python train.py --num_hidden_layers=13 --hidden_size=256 --n_experts=16 --experts_per_token=4 --d_expert=160 --d_shared_expert=0 --hidden_act="swiglu" --moe_layers=[0, 1, 2, 3, 4, 5, 6, 7, 8, 9, 10, 11, 12] --router_score="softmax" --normalize_top_k=true --routed_scale=2.0 --balance_loss=0.0066 --balance_bias=false --router_z_loss=0.0001 --init_std_router=0.0225 --lr_router=0.0012 --vocab_size=29017 --norm="rmsnorm" --norm_eps=1e-06 --tie_word_embeddings=false --optimizer="adamw" --learning_rate=0.00172 --beta1=0.9 --beta2=0.99 --batch_tokens=[32768, 65536, 131072] --max_seq_len=2048 --train_tokens=679500000 --max_steps=10971 --dataset="wikipedia_en"
Below are experts of layer 4 (counted from 0) of a mixture-of-experts language model. Rows are named gate (a neuron's input weights, with its number), up (a neuron's input weights, with its number) and show model dimensions 0-255. Each number is 50 + 10 x the weight over its row's rms, rounded and kept within 0 to 99.
Before each expert's rows: "gets" lists some tokens that make up at least twice as much of what it gets as of all text; "mostly gets" lists some tokens that are sent to it at least half of the time. This comes from a sample of Wikipedia text that the model never trained on. Tokens count by the router's weight.

# expert 9
gets: "\n", " | ", "\n\n", ", ", " (", " "
mostly gets: " In ", " March ", " September ", " (born ", " / ", " December "
gate6:44 42 65 35 60 44 85 45 58 34 46 33 58 78 44 64 45 51 48 54 38 53 60 62 52 53 43 40 50 47 59 56 57 43 45 40 33 50 53 51 39 24 35 62 53 54 45 55 42 27 50 35 52 47 55 48 47 34 58 41 49 53 40 32 53 39 40 70 44 47 37 52 57 55 58 45 67 69 49 47 48 42 42 58 51 65 45 53 32 42 65 41 71 39 59 58 47 41 55 62 58 30 45 55 54 57 56 32 40 57 46 48 48 60 62 38 41 56 40 59 56 45 41 51 58 53 49 49 34 60 59 47 73 37 59 54 40 29 52 58 40 31 51 44 48 59 56 46 64 44 65 50 55 44 38 55 59 41 58 60 58 46 46 47 61 55 48 61 48 61 39 41 55 59 56 41 39 58 54 45 45 48 66 68 43 55 42 55 49 54 32 60 73 48 42 38 34 55 39 52 54 36 47 42 52 50 43 41 47 50 44 52 46 53 43 36 43 69 34 60 45 70 38 64 60 60 55 56 50 57 61 76 65 41 55 49 51 51 43 55 60 51 62 47 68 57 53 60 48 60 54 53 55 43 36 51
up6:53 41 36 52 48 39 67 60 62 46 42 68 48 54 63 55 57 60 47 43 67 22 40 42 76 50 54 41 36 50 39 41 56 61 45 51 47 41 46 41 61 49 63 36 48 60 33 60 54 47 46 28 38 54 35 38 36 50 47 47 51 56 60 58 51 53 54 61 48 42 57 56 57 30 39 40 53 49 34 44 42 53 33 41 58 42 58 55 49 51 61 51 68 38 45 51 52 46 68 49 43 64 51 51 52 45 45 41 49 61 39 44 43 50 54 54 25 41 53 54 63 42 52 60 51 33 63 64 44 61 43 36 47 50 49 37 61 16 40 70 57 62 65 39 44 52 63 54 56 58 42 51 52 50 51 58 36 50 63 42 46 47 57 50 47 58 77 57 68 54 57 42 39 54 36 53 51 68 51 44 53 51 44 48 41 61 41 45 55 50 51 58 60 48 59 51 58 40 33 46 59 56 28 56 52 40 45 47 72 32 40 53 59 39 57 38 34 40 85 52 67 50 45 47 49 45 57 43 57 62 43 39 60 43 57 46 64 54 55 46 51 35 45 47 74 57 65 47 61 58 41 50 54 42 49 48
gate7:59 46 57 56 48 46 51 71 47 53 54 39 47 42 56 63 44 37 58 57 50 62 55 44 40 49 38 54 51 61 47 48 40 45 51 48 47 59 47 46 65 43 39 61 51 38 56 53 46 65 40 45 55 33 51 38 51 41 56 39 48 63 44 37 58 41 41 62 29 41 38 57 58 29 52 67 54 64 52 58 48 47 59 52 38 54 49 42 24 41 41 28 44 55 40 56 45 51 47 54 43 54 60 42 26 47 46 66 64 67 60 47 55 36 58 44 46 34 54 40 43 52 53 35 45 59 60 50 50 62 57 46 52 31 55 75 53 50 64 58 40 42 63 57 44 60 45 56 46 70 52 54 68 41 41 56 66 53 44 66 60 44 47 56 45 58 48 45 49 64 49 48 67 41 45 59 40 47 38 38 55 49 64 64 41 52 45 31 67 50 66 53 58 62 45 35 30 42 47 44 66 35 41 47 65 27 40 53 55 51 28 42 60 46 48 50 51 40 57 66 51 51 53 53 59 54 52 69 62 62 44 45 76 47 69 62 35 30 46 45 30 50 50 63 45 40 45 62 36 34 47 61 55 52 45 53
up7:55 58 43 42 61 64 47 55 47 48 55 33 50 65 51 49 60 58 51 38 65 38 38 56 49 59 53 53 55 49 42 55 56 35 52 45 55 53 48 48 41 56 39 44 44 42 32 48 47 43 43 47 55 69 46 35 57 45 34 54 65 25 62 55 42 60 63 46 29 58 63 39 75 57 45 53 42 60 35 50 53 54 57 64 34 43 49 55 52 49 63 47 49 53 46 53 51 36 35 37 51 50 31 56 64 37 70 54 28 64 43 48 42 61 59 52 43 48 51 49 52 45 55 56 47 50 45 42 50 75 37 47 34 43 49 60 48 51 41 52 44 54 62 54 48 51 54 43 57 45 49 55 49 65 50 41 23 47 39 69 42 47 55 73 57 52 25 78 61 46 52 55 39 61 45 35 41 60 70 44 47 61 66 60 36 46 42 40 54 35 49 57 32 75 54 52 45 48 38 52 48 46 55 44 64 49 49 39 68 64 55 47 64 35 40 51 47 50 47 38 47 50 45 66 50 52 65 53 37 70 41 55 36 43 31 54 54 51 44 54 57 61 56 62 46 74 48 48 54 61 66 41 53 45 30 52
gate8:40 37 62 55 54 37 46 50 82 41 47 49 54 49 47 57 54 51 40 59 72 51 57 62 52 40 61 44 62 49 41 54 51 51 56 42 61 42 46 47 65 49 51 59 50 56 50 38 40 57 56 56 49 50 57 61 58 49 67 54 37 53 72 49 51 42 51 53 58 31 82 51 60 52 55 58 37 49 64 61 50 45 55 47 58 68 37 62 53 45 26 47 48 44 31 46 48 47 48 56 55 50 45 52 30 68 38 45 41 34 45 55 62 57 61 48 60 40 42 47 67 64 45 39 34 62 41 61 55 38 61 37 49 57 47 36 49 37 30 61 37 51 58 49 43 35 43 46 50 50 49 30 55 53 67 70 42 61 41 44 52 50 36 46 50 41 40 64 54 55 61 52 50 62 26 34 56 39 45 53 48 53 41 65 48 54 29 50 57 46 37 68 40 40 64 47 33 67 48 50 59 56 49 51 47 46 46 48 71 49 52 72 58 56 52 58 49 48 47 51 57 46 46 52 53 61 57 53 28 23 59 61 56 38 58 49 37 56 46 38 54 26 54 50 46 31 44 47 37 43 53 55 46 41 65 43
up8:52 52 49 51 56 47 39 60 45 69 55 27 51 60 70 41 49 46 44 47 35 50 48 56 52 52 56 57 44 55 32 50 51 57 42 46 42 54 49 58 43 44 51 51 51 51 57 43 52 53 55 39 43 56 58 53 45 39 40 63 58 49 53 31 69 57 64 46 36 67 58 46 41 37 51 47 30 56 36 44 57 37 57 66 41 50 52 53 42 60 36 44 57 54 59 71 56 51 43 59 28 53 45 21 41 41 58 43 74 52 58 46 59 47 65 62 62 39 61 41 43 56 45 44 47 48 54 46 52 62 61 54 44 40 62 50 39 54 57 57 55 53 54 52 23 51 46 34 56 46 53 48 61 52 61 29 36 31 40 43 52 48 44 41 56 50 41 43 97 53 63 62 65 58 40 45 45 60 29 42 42 48 42 53 57 66 54 52 49 60 59 48 33 61 64 38 68 35 52 59 47 51 33 56 40 43 47 55 58 63 35 60 56 56 57 41 54 49 53 67 52 34 47 35 64 45 36 28 42 48 59 61 46 42 40 58 52 40 45 58 62 52 48 66 45 45 46 60 59 41 59 41 43 64 47 37
gate9:51 40 46 50 65 37 58 79 63 85 59 50 54 57 60 47 52 66 37 59 39 39 50 38 49 40 52 52 58 67 35 51 49 65 58 46 44 54 43 44 61 66 50 52 55 49 38 39 50 42 51 40 50 45 57 74 58 52 47 58 58 58 44 41 49 67 43 54 49 41 53 56 80 58 57 52 51 52 39 38 52 42 29 58 52 49 70 37 69 44 62 50 47 44 52 55 37 48 57 40 61 40 52 49 48 57 54 42 27 43 42 37 53 60 65 46 43 65 59 35 55 43 37 73 41 50 59 45 44 54 37 52 59 61 33 28 61 50 81 36 44 55 53 44 36 48 49 39 41 51 46 66 52 55 50 51 38 45 57 61 45 61 38 54 39 53 58 51 59 71 42 36 38 49 43 69 41 73 38 37 59 36 52 56 46 59 55 51 45 53 38 53 61 53 47 61 26 42 39 37 50 62 52 48 53 47 55 50 42 59 69 36 42 46 58 40 42 57 52 54 48 33 41 43 35 46 45 41 45 38 55 53 53 42 64 58 50 50 58 40 47 53 47 43 55 57 42 52 41 36 54 58 64 41 52 51
up9:45 44 54 60 48 58 48 38 54 46 46 74 56 63 43 53 50 51 40 38 32 44 42 57 43 61 60 41 70 53 63 47 48 42 60 56 73 39 68 55 46 53 47 65 46 50 35 66 49 35 56 59 41 65 44 54 47 53 45 44 41 61 70 63 52 68 48 41 60 45 49 41 57 60 50 58 65 40 41 62 50 37 53 53 61 43 31 55 74 55 44 64 40 42 38 41 39 43 54 63 62 48 52 45 57 49 60 39 49 52 50 51 45 59 48 49 50 61 66 55 52 19 49 50 50 34 29 46 43 44 49 46 50 71 56 54 44 53 44 54 35 60 39 51 38 53 53 40 40 55 47 55 49 42 43 30 37 43 55 33 43 45 43 32 51 47 54 34 44 95 54 52 49 54 62 41 46 27 47 65 54 40 46 42 36 52 61 54 45 81 41 59 47 46 48 65 58 57 59 55 50 59 43 44 61 33 32 49 53 43 58 75 39 55 47 42 61 55 56 45 57 58 42 43 41 55 57 48 41 46 43 42 49 54 56 52 51 54 55 67 49 65 50 50 40 53 32 40 43 44 47 60 59 53 52 39

# expert 3
gets: " |", " | ", ",", " of", "–", ":"
mostly gets: "% |", " |", "″N ", " | −", "-c", "°W"
gate4:50 56 52 34 76 29 70 57 63 54 45 54 54 68 47 55 49 53 48 56 39 55 54 43 66 62 41 55 66 44 42 45 41 60 46 37 59 53 48 43 43 33 62 53 55 56 60 39 65 64 52 33 41 48 53 33 59 61 44 31 61 52 39 29 59 48 48 56 54 48 42 42 57 23 44 42 56 56 27 48 44 52 53 50 58 53 61 47 37 54 62 33 42 46 54 43 60 48 57 69 56 47 64 55 62 26 53 56 67 47 45 37 44 44 73 56 38 50 48 46 68 50 47 44 37 55 44 30 50 53 48 60 49 45 52 46 33 40 54 48 60 38 41 40 52 54 51 36 47 47 61 57 58 50 59 58 23 40 57 67 47 72 58 56 61 51 39 40 52 48 49 43 60 48 28 44 41 50 47 46 54 60 48 39 37 51 51 48 46 51 43 33 54 60 39 51 42 54 52 47 54 51 66 73 50 47 54 50 58 35 38 55 53 39 43 53 64 39 52 53 58 54 56 51 69 60 59 40 51 45 51 37 65 29 54 43 52 58 59 44 49 51 78 38 57 37 50 63 37 53 50 58 62 25 40 51
up4:41 48 50 58 43 49 40 55 41 50 46 40 60 46 41 42 54 44 45 50 62 53 51 59 62 48 43 62 64 40 18 52 50 56 31 39 43 44 64 50 39 38 69 50 52 42 52 48 39 43 69 76 45 55 35 41 30 60 46 41 53 44 45 50 37 58 72 44 51 61 45 64 53 60 69 45 57 57 50 62 70 38 47 43 53 35 43 51 41 69 47 36 55 52 54 47 57 51 46 57 49 58 57 54 67 41 45 42 62 29 59 34 48 55 36 48 55 49 49 57 58 53 43 66 44 43 73 40 49 55 50 47 53 57 51 45 42 50 63 53 49 50 46 31 49 40 55 29 53 49 37 47 43 55 66 71 59 46 61 45 69 46 56 31 87 61 32 41 61 49 58 51 50 61 51 66 57 36 46 46 52 33 53 53 54 49 51 60 65 47 63 46 52 54 62 42 40 48 42 51 42 40 47 56 53 61 43 46 66 48 52 63 57 52 54 57 71 66 49 48 46 40 44 48 47 45 53 54 37 53 57 39 39 55 58 54 29 66 56 62 61 70 25 35 61 43 48 53 46 54 54 42 60 44 47 30
gate5:46 42 67 49 43 70 55 54 57 45 46 47 33 59 46 50 38 47 63 50 31 53 59 48 58 62 75 52 34 46 52 43 46 47 40 42 81 45 42 40 45 50 42 56 40 50 43 42 48 48 59 51 52 46 41 44 55 36 37 41 56 37 36 36 55 58 74 49 50 41 45 53 66 65 63 52 54 43 45 51 49 63 61 57 39 47 35 44 47 30 55 55 35 49 57 43 57 47 59 50 42 48 45 54 58 66 36 46 47 52 52 51 43 66 64 55 42 42 30 39 63 49 46 46 45 52 65 54 43 52 41 61 32 67 78 33 37 59 48 48 61 56 52 61 39 33 48 60 50 70 58 52 60 43 69 52 65 58 56 62 59 43 37 51 46 53 41 42 51 38 38 38 61 44 50 47 60 49 57 46 65 45 54 54 62 51 45 82 43 47 55 46 73 46 64 57 43 37 59 42 43 54 52 38 48 37 55 47 42 45 64 57 59 45 48 52 29 58 51 64 45 56 42 44 47 67 34 39 64 33 49 43 54 45 41 57 71 65 51 51 65 25 37 46 51 57 51 41 56 63 41 52 62 43 43 47
up5:53 49 48 43 43 46 54 46 56 39 45 52 44 27 59 55 49 35 64 62 42 67 38 55 46 64 42 49 34 68 68 55 49 51 45 49 47 60 53 54 49 52 34 50 58 52 49 52 72 30 52 44 47 54 63 23 46 44 36 44 73 43 48 57 58 64 48 47 43 47 55 51 68 52 70 38 62 64 55 60 56 69 46 50 52 54 57 51 40 34 42 62 48 51 55 48 53 47 47 55 47 42 55 40 53 55 60 45 54 62 44 39 51 38 53 26 52 60 41 58 49 35 65 62 60 64 59 45 50 42 50 54 56 72 47 57 47 53 49 51 61 64 65 50 30 48 42 47 53 61 46 58 46 38 44 42 45 52 47 50 66 69 49 39 42 76 63 48 37 31 50 46 59 55 51 58 42 57 44 45 46 48 48 45 44 41 53 49 51 52 52 62 61 45 69 48 55 40 52 58 49 53 41 35 33 38 50 59 47 41 43 32 53 49 43 17 39 63 42 59 37 51 36 44 55 73 42 49 62 59 57 36 57 60 49 53 44 48 44 24 50 51 49 54 47 67 58 48 35 75 58 39 60 60 45 19
gate6:64 44 57 63 43 42 85 62 52 34 59 62 44 47 30 58 40 45 39 46 57 55 44 70 49 51 68 57 62 44 58 62 48 61 49 76 56 58 33 42 49 47 58 59 60 55 45 57 47 68 33 40 35 33 50 60 70 59 40 46 48 32 35 51 66 56 76 40 33 42 46 40 67 58 49 52 55 53 30 62 46 33 57 54 44 56 58 46 47 69 61 56 46 55 54 51 39 47 45 53 47 65 45 55 59 58 43 48 48 59 38 57 32 48 37 43 51 50 55 64 54 53 41 69 45 25 59 55 43 37 50 45 51 37 61 42 41 51 65 38 36 43 57 57 46 32 53 50 14 57 60 58 38 25 53 52 56 58 60 53 38 49 43 46 37 51 32 41 33 45 57 46 41 49 29 53 49 46 63 56 49 54 42 62 59 58 50 53 52 58 51 41 62 68 51 55 53 62 52 45 49 50 34 62 57 48 59 52 59 53 50 50 52 56 40 46 52 43 51 40 58 48 38 47 38 48 51 45 67 52 56 49 36 43 59 53 43 28 49 55 58 41 53 53 52 47 46 58 39 49 48 55 49 56 50 64
up6:53 40 54 52 36 43 36 53 50 55 62 43 56 38 41 42 47 68 55 43 60 45 50 48 52 54 57 29 40 39 49 48 48 42 48 52 33 45 46 51 59 39 53 37 51 41 66 52 56 42 44 52 42 57 41 50 60 64 38 20 71 48 56 80 61 61 68 52 45 56 44 61 65 31 43 38 41 71 55 44 42 67 51 52 42 71 50 50 67 55 68 30 40 61 61 49 57 50 37 35 52 32 40 55 44 47 52 36 55 45 62 27 42 58 31 49 61 33 54 60 57 33 56 43 62 46 40 49 76 34 52 44 50 45 51 39 50 58 59 70 60 50 61 40 31 57 36 57 40 54 45 44 42 45 40 42 51 43 26 62 43 59 51 39 55 52 67 47 31 52 61 56 45 42 51 41 60 53 57 65 53 52 42 64 56 51 41 49 61 44 50 46 65 49 47 58 53 62 56 51 47 67 51 56 44 52 64 45 41 47 35 59 38 49 33 52 61 51 51 50 50 46 35 53 47 64 47 41 50 39 46 41 52 58 56 68 46 46 60 48 55 58 55 61 56 45 59 41 60 46 70 37 41 52 64 56
gate7:49 53 61 55 53 42 58 85 57 40 63 71 52 44 58 45 47 50 52 39 62 68 53 54 43 49 56 74 52 60 61 50 58 52 44 50 38 39 37 45 40 60 55 47 52 72 43 46 59 45 55 47 30 56 42 54 64 36 62 55 57 34 26 50 66 42 56 51 43 53 66 41 58 54 53 46 34 54 40 55 57 48 49 58 44 54 59 33 56 51 67 50 29 50 58 45 50 42 58 62 54 40 37 49 34 62 34 70 34 52 52 55 54 65 50 53 54 46 55 48 47 38 30 47 53 57 49 42 56 43 36 49 38 53 46 20 46 56 38 55 28 48 75 51 45 60 42 38 53 52 40 61 49 48 38 61 58 56 46 64 55 46 61 48 47 58 48 40 42 57 55 46 49 40 37 42 47 42 39 40 55 43 62 53 51 53 45 36 55 66 39 44 47 62 59 58 52 49 40 59 41 64 61 48 31 45 51 51 59 47 57 60 56 43 49 39 49 59 31 31 33 55 38 43 38 48 49 59 38 73 49 56 74 44 53 45 52 65 47 61 35 58 28 50 56 61 54 55 37 38 46 40 66 44 55 67
up7:61 49 54 50 58 43 38 57 41 48 57 56 53 44 44 51 58 44 52 50 43 48 46 51 47 41 45 53 49 39 63 44 60 51 61 50 52 55 40 57 56 56 45 47 59 53 44 63 61 46 31 52 37 40 31 45 72 51 45 51 56 36 49 49 52 39 45 49 36 57 68 49 60 36 44 55 68 69 42 44 58 66 44 59 55 69 41 41 43 60 58 68 45 42 59 61 45 50 53 45 45 42 43 42 38 52 57 41 38 54 59 39 38 39 52 67 50 35 53 40 43 32 57 34 52 41 38 49 49 60 49 54 68 64 37 49 43 39 50 70 44 68 38 54 40 51 51 57 51 60 52 57 38 29 28 56 44 49 51 29 65 61 33 71 45 41 55 98 61 67 48 43 47 64 39 50 58 73 54 49 44 61 39 29 51 38 58 38 66 44 49 46 50 53 45 44 69 60 62 66 63 54 65 29 40 61 59 39 55 44 47 37 38 47 51 51 60 43 50 52 45 47 42 33 52 50 50 58 51 54 30 54 43 56 44 48 66 53 44 47 59 52 49 50 52 44 53 38 43 53 30 57 50 53 47 68

# expert 4
gets: ".", "\n", " |", "\n\n", ")", " |  |"
mostly gets: ").", "s.", ", but", "\".", "es.", "."
gate6:56 48 43 52 48 39 73 40 32 63 45 53 49 60 60 60 40 45 38 56 42 53 45 41 60 60 57 34 63 52 70 43 42 62 58 57 55 39 50 50 78 31 44 57 52 39 51 66 68 34 48 45 45 51 32 49 41 64 53 47 55 50 55 34 33 44 56 38 54 50 62 54 68 62 36 63 50 52 40 49 34 44 52 44 44 48 49 51 52 43 59 59 35 52 43 41 39 50 53 54 48 55 70 66 34 48 61 46 60 66 72 56 59 48 45 41 53 32 52 48 60 35 52 40 50 56 30 43 32 48 47 41 50 60 44 48 41 59 69 62 50 51 47 60 51 40 62 53 52 75 53 57 52 43 60 53 59 54 44 47 62 42 50 52 47 33 75 41 57 49 57 56 40 57 62 49 60 37 42 52 53 27 57 64 72 51 48 49 53 49 43 48 40 42 21 49 41 60 40 67 48 61 54 43 51 55 34 45 50 53 68 54 60 47 46 49 55 52 28 18 53 46 39 53 45 37 56 41 50 51 49 65 44 61 43 62 54 49 46 43 46 58 37 50 67 53 47 60 51 68 50 66 39 52 53 59
up6:55 53 48 52 51 50 51 51 72 52 56 59 42 45 57 37 44 56 49 50 56 56 48 58 53 53 41 44 30 64 52 60 50 53 68 54 63 51 54 47 52 59 55 49 50 38 53 63 55 28 34 58 76 27 49 54 50 70 30 54 50 51 29 64 67 36 56 44 54 43 47 24 51 40 63 35 57 45 47 51 57 49 40 43 44 52 60 66 50 48 48 54 42 62 70 51 33 55 52 59 61 67 54 33 61 54 46 54 53 55 48 41 58 48 54 41 41 56 45 49 37 52 54 45 53 31 57 23 64 35 42 46 39 51 56 51 49 35 42 42 47 44 63 37 55 42 50 53 34 42 45 55 47 43 46 51 53 49 55 53 51 48 71 36 56 56 75 44 60 51 59 70 39 50 29 56 32 40 44 49 43 52 50 58 37 36 38 48 52 55 55 57 63 37 57 39 47 51 55 39 55 47 62 49 51 46 49 51 40 50 41 66 43 56 65 46 41 48 38 70 37 58 63 47 81 47 38 49 49 59 53 47 42 58 52 76 34 54 46 28 53 53 63 55 64 63 72 38 35 41 48 50 46 48 49 42
gate7:46 39 44 10 44 50 59 75 47 49 63 51 47 68 51 45 59 28 36 64 49 46 54 45 43 36 57 52 52 57 47 30 55 43 62 49 38 64 50 42 44 28 51 36 40 39 53 45 53 74 54 63 55 46 59 48 51 57 61 53 47 60 42 54 51 43 64 34 43 55 52 57 60 60 26 73 41 59 32 48 39 63 50 56 64 44 49 44 50 42 44 59 50 52 39 44 43 55 57 43 51 35 31 48 43 47 47 34 42 64 50 50 64 54 55 63 44 51 49 59 54 49 43 63 44 58 41 55 67 66 32 32 30 62 82 54 46 51 51 46 47 55 57 38 45 62 51 52 56 46 53 65 51 53 46 65 55 51 53 56 48 53 59 45 34 53 41 56 42 50 49 50 34 50 44 48 48 44 55 46 66 61 44 53 47 51 62 55 46 38 46 42 44 43 41 45 71 53 52 40 41 53 61 57 31 34 49 48 60 50 42 44 49 52 52 57 64 45 53 40 55 67 66 61 39 65 54 69 39 36 45 54 56 51 50 62 47 70 43 44 67 33 42 67 65 52 41 47 44 55 31 48 40 60 52 56
up7:34 61 56 62 34 47 62 34 54 67 59 36 45 53 54 52 51 59 56 51 51 31 48 47 56 47 64 77 48 58 53 45 39 46 49 37 53 42 43 54 55 61 42 45 51 49 65 40 53 66 39 51 62 54 63 60 65 54 51 32 45 39 37 69 57 47 47 68 30 51 46 44 49 57 41 69 45 53 52 54 36 49 55 43 59 25 42 39 50 56 51 55 33 69 43 46 57 41 48 56 64 50 26 47 54 33 35 40 44 46 64 68 38 42 45 44 53 52 60 48 65 31 49 57 47 43 54 56 43 41 52 58 39 59 35 42 55 56 55 39 49 34 44 53 51 57 41 61 50 68 44 71 43 48 65 43 38 32 59 63 43 66 46 62 60 50 37 89 35 44 48 52 55 59 49 53 55 57 59 38 58 52 61 47 45 48 41 43 50 56 40 53 63 53 50 60 49 49 49 46 36 52 37 41 43 48 40 30 48 59 58 49 58 42 39 49 47 51 35 52 43 58 49 49 72 61 32 58 55 57 47 57 45 70 60 47 44 51 52 58 64 61 57 58 49 51 43 60 52 61 47 62 20 51 43 46
gate8:49 49 38 59 49 43 31 58 57 54 40 56 44 35 38 64 48 47 40 47 49 55 68 47 41 48 54 62 57 57 49 40 35 57 50 56 37 46 63 37 76 44 38 62 51 61 33 34 47 58 49 46 43 35 39 55 61 42 42 34 41 63 45 44 64 50 67 28 49 58 43 49 61 53 60 57 40 58 57 51 54 42 60 56 55 60 37 52 55 29 40 23 42 55 44 48 66 59 43 57 64 58 54 52 52 54 48 52 69 68 42 68 58 46 52 31 51 52 51 50 43 47 58 47 52 61 71 52 28 74 48 50 38 57 53 50 42 38 47 70 76 54 41 42 50 54 46 52 56 38 35 47 39 49 51 65 47 41 45 51 40 50 48 49 43 62 56 52 52 39 61 59 51 58 73 51 51 56 55 46 54 42 66 56 49 62 48 46 28 55 55 62 57 49 39 50 36 57 32 62 46 32 53 58 40 50 62 60 51 55 51 54 43 41 61 32 65 34 39 40 58 45 59 56 51 51 40 49 63 32 49 37 46 52 42 64 49 55 41 42 64 64 30 32 65 39 49 40 60 38 53 58 68 53 60 50
up8:50 50 47 52 42 49 34 45 50 47 44 60 35 53 55 43 49 52 54 52 48 50 60 47 40 60 56 55 55 59 54 46 48 70 39 60 54 48 58 51 50 57 53 64 45 52 55 32 52 64 43 57 36 62 55 53 65 45 36 59 42 84 46 68 48 47 45 54 51 56 37 53 54 49 66 45 54 64 41 54 56 49 62 37 45 53 48 55 34 47 55 40 44 48 57 49 48 54 36 46 57 51 41 61 62 62 51 43 35 60 58 68 74 47 48 61 57 50 52 56 45 37 43 56 52 45 60 86 41 23 28 54 40 31 54 59 36 45 57 49 34 52 46 52 53 47 52 43 64 45 60 32 48 38 42 61 37 43 24 51 56 49 52 47 40 48 65 39 82 48 46 48 41 45 50 44 42 46 50 58 42 28 54 59 53 57 59 52 20 71 63 66 69 54 56 41 41 34 64 44 45 52 44 68 39 54 54 73 49 42 60 44 63 37 45 39 39 48 37 44 57 37 48 52 54 58 50 47 65 51 57 65 47 53 51 55 46 33 43 41 59 48 41 55 44 51 35 48 60 55 64 42 58 48 38 54
gate9:49 48 41 53 61 49 51 56 57 77 41 41 45 59 40 53 43 62 51 54 44 53 62 68 57 47 37 45 38 35 65 34 39 67 52 50 52 55 40 62 46 28 44 59 53 49 56 43 52 25 38 53 51 38 67 48 46 54 50 48 60 58 46 72 44 55 50 35 54 56 57 57 34 63 52 65 67 31 44 42 38 49 44 53 59 46 42 49 49 46 47 52 42 65 46 40 57 56 58 55 70 62 44 47 52 66 38 51 51 42 60 66 55 41 51 48 74 57 50 54 35 39 66 54 65 50 53 63 48 58 57 38 33 50 56 50 41 34 63 20 50 43 40 52 48 60 58 48 44 37 45 52 49 44 58 41 58 42 76 37 66 19 64 53 52 48 48 48 59 44 54 50 50 47 56 53 37 69 47 50 47 38 59 33 62 48 47 57 75 45 57 45 19 58 41 57 66 43 61 55 55 64 39 41 41 49 50 57 49 40 51 47 57 70 53 49 53 50 43 48 60 44 55 60 42 31 60 45 45 46 36 55 54 64 47 53 66 41 55 65 49 52 44 39 47 48 54 40 48 54 59 32 52 58 65 54
up9:52 58 42 60 39 54 48 46 45 47 45 42 34 64 56 44 62 56 47 46 45 35 64 49 51 46 44 41 59 81 44 56 37 65 35 62 40 47 52 61 36 33 68 68 30 50 59 62 54 39 42 52 48 74 50 54 33 42 55 62 52 59 37 50 63 53 34 51 64 50 54 35 54 77 50 61 55 40 42 44 55 41 41 45 60 22 55 61 47 49 44 56 46 59 41 44 37 55 51 62 58 66 47 40 70 62 28 45 52 48 53 47 51 52 64 53 50 57 63 31 39 59 43 68 47 58 48 47 47 51 48 72 51 50 50 51 46 51 61 52 57 49 62 61 66 51 44 58 46 63 52 38 52 52 48 40 65 47 48 53 55 52 40 46 56 47 55 30 65 93 50 43 56 54 55 76 58 43 53 44 42 35 64 41 47 47 53 58 58 61 38 60 35 49 52 35 47 38 51 57 42 45 48 35 55 41 46 43 69 29 50 47 41 50 44 60 42 42 37 65 39 43 58 41 53 47 61 56 44 47 49 57 50 56 55 55 51 35 43 45 49 65 53 31 52 42 46 52 38 57 45 55 47 56 40 54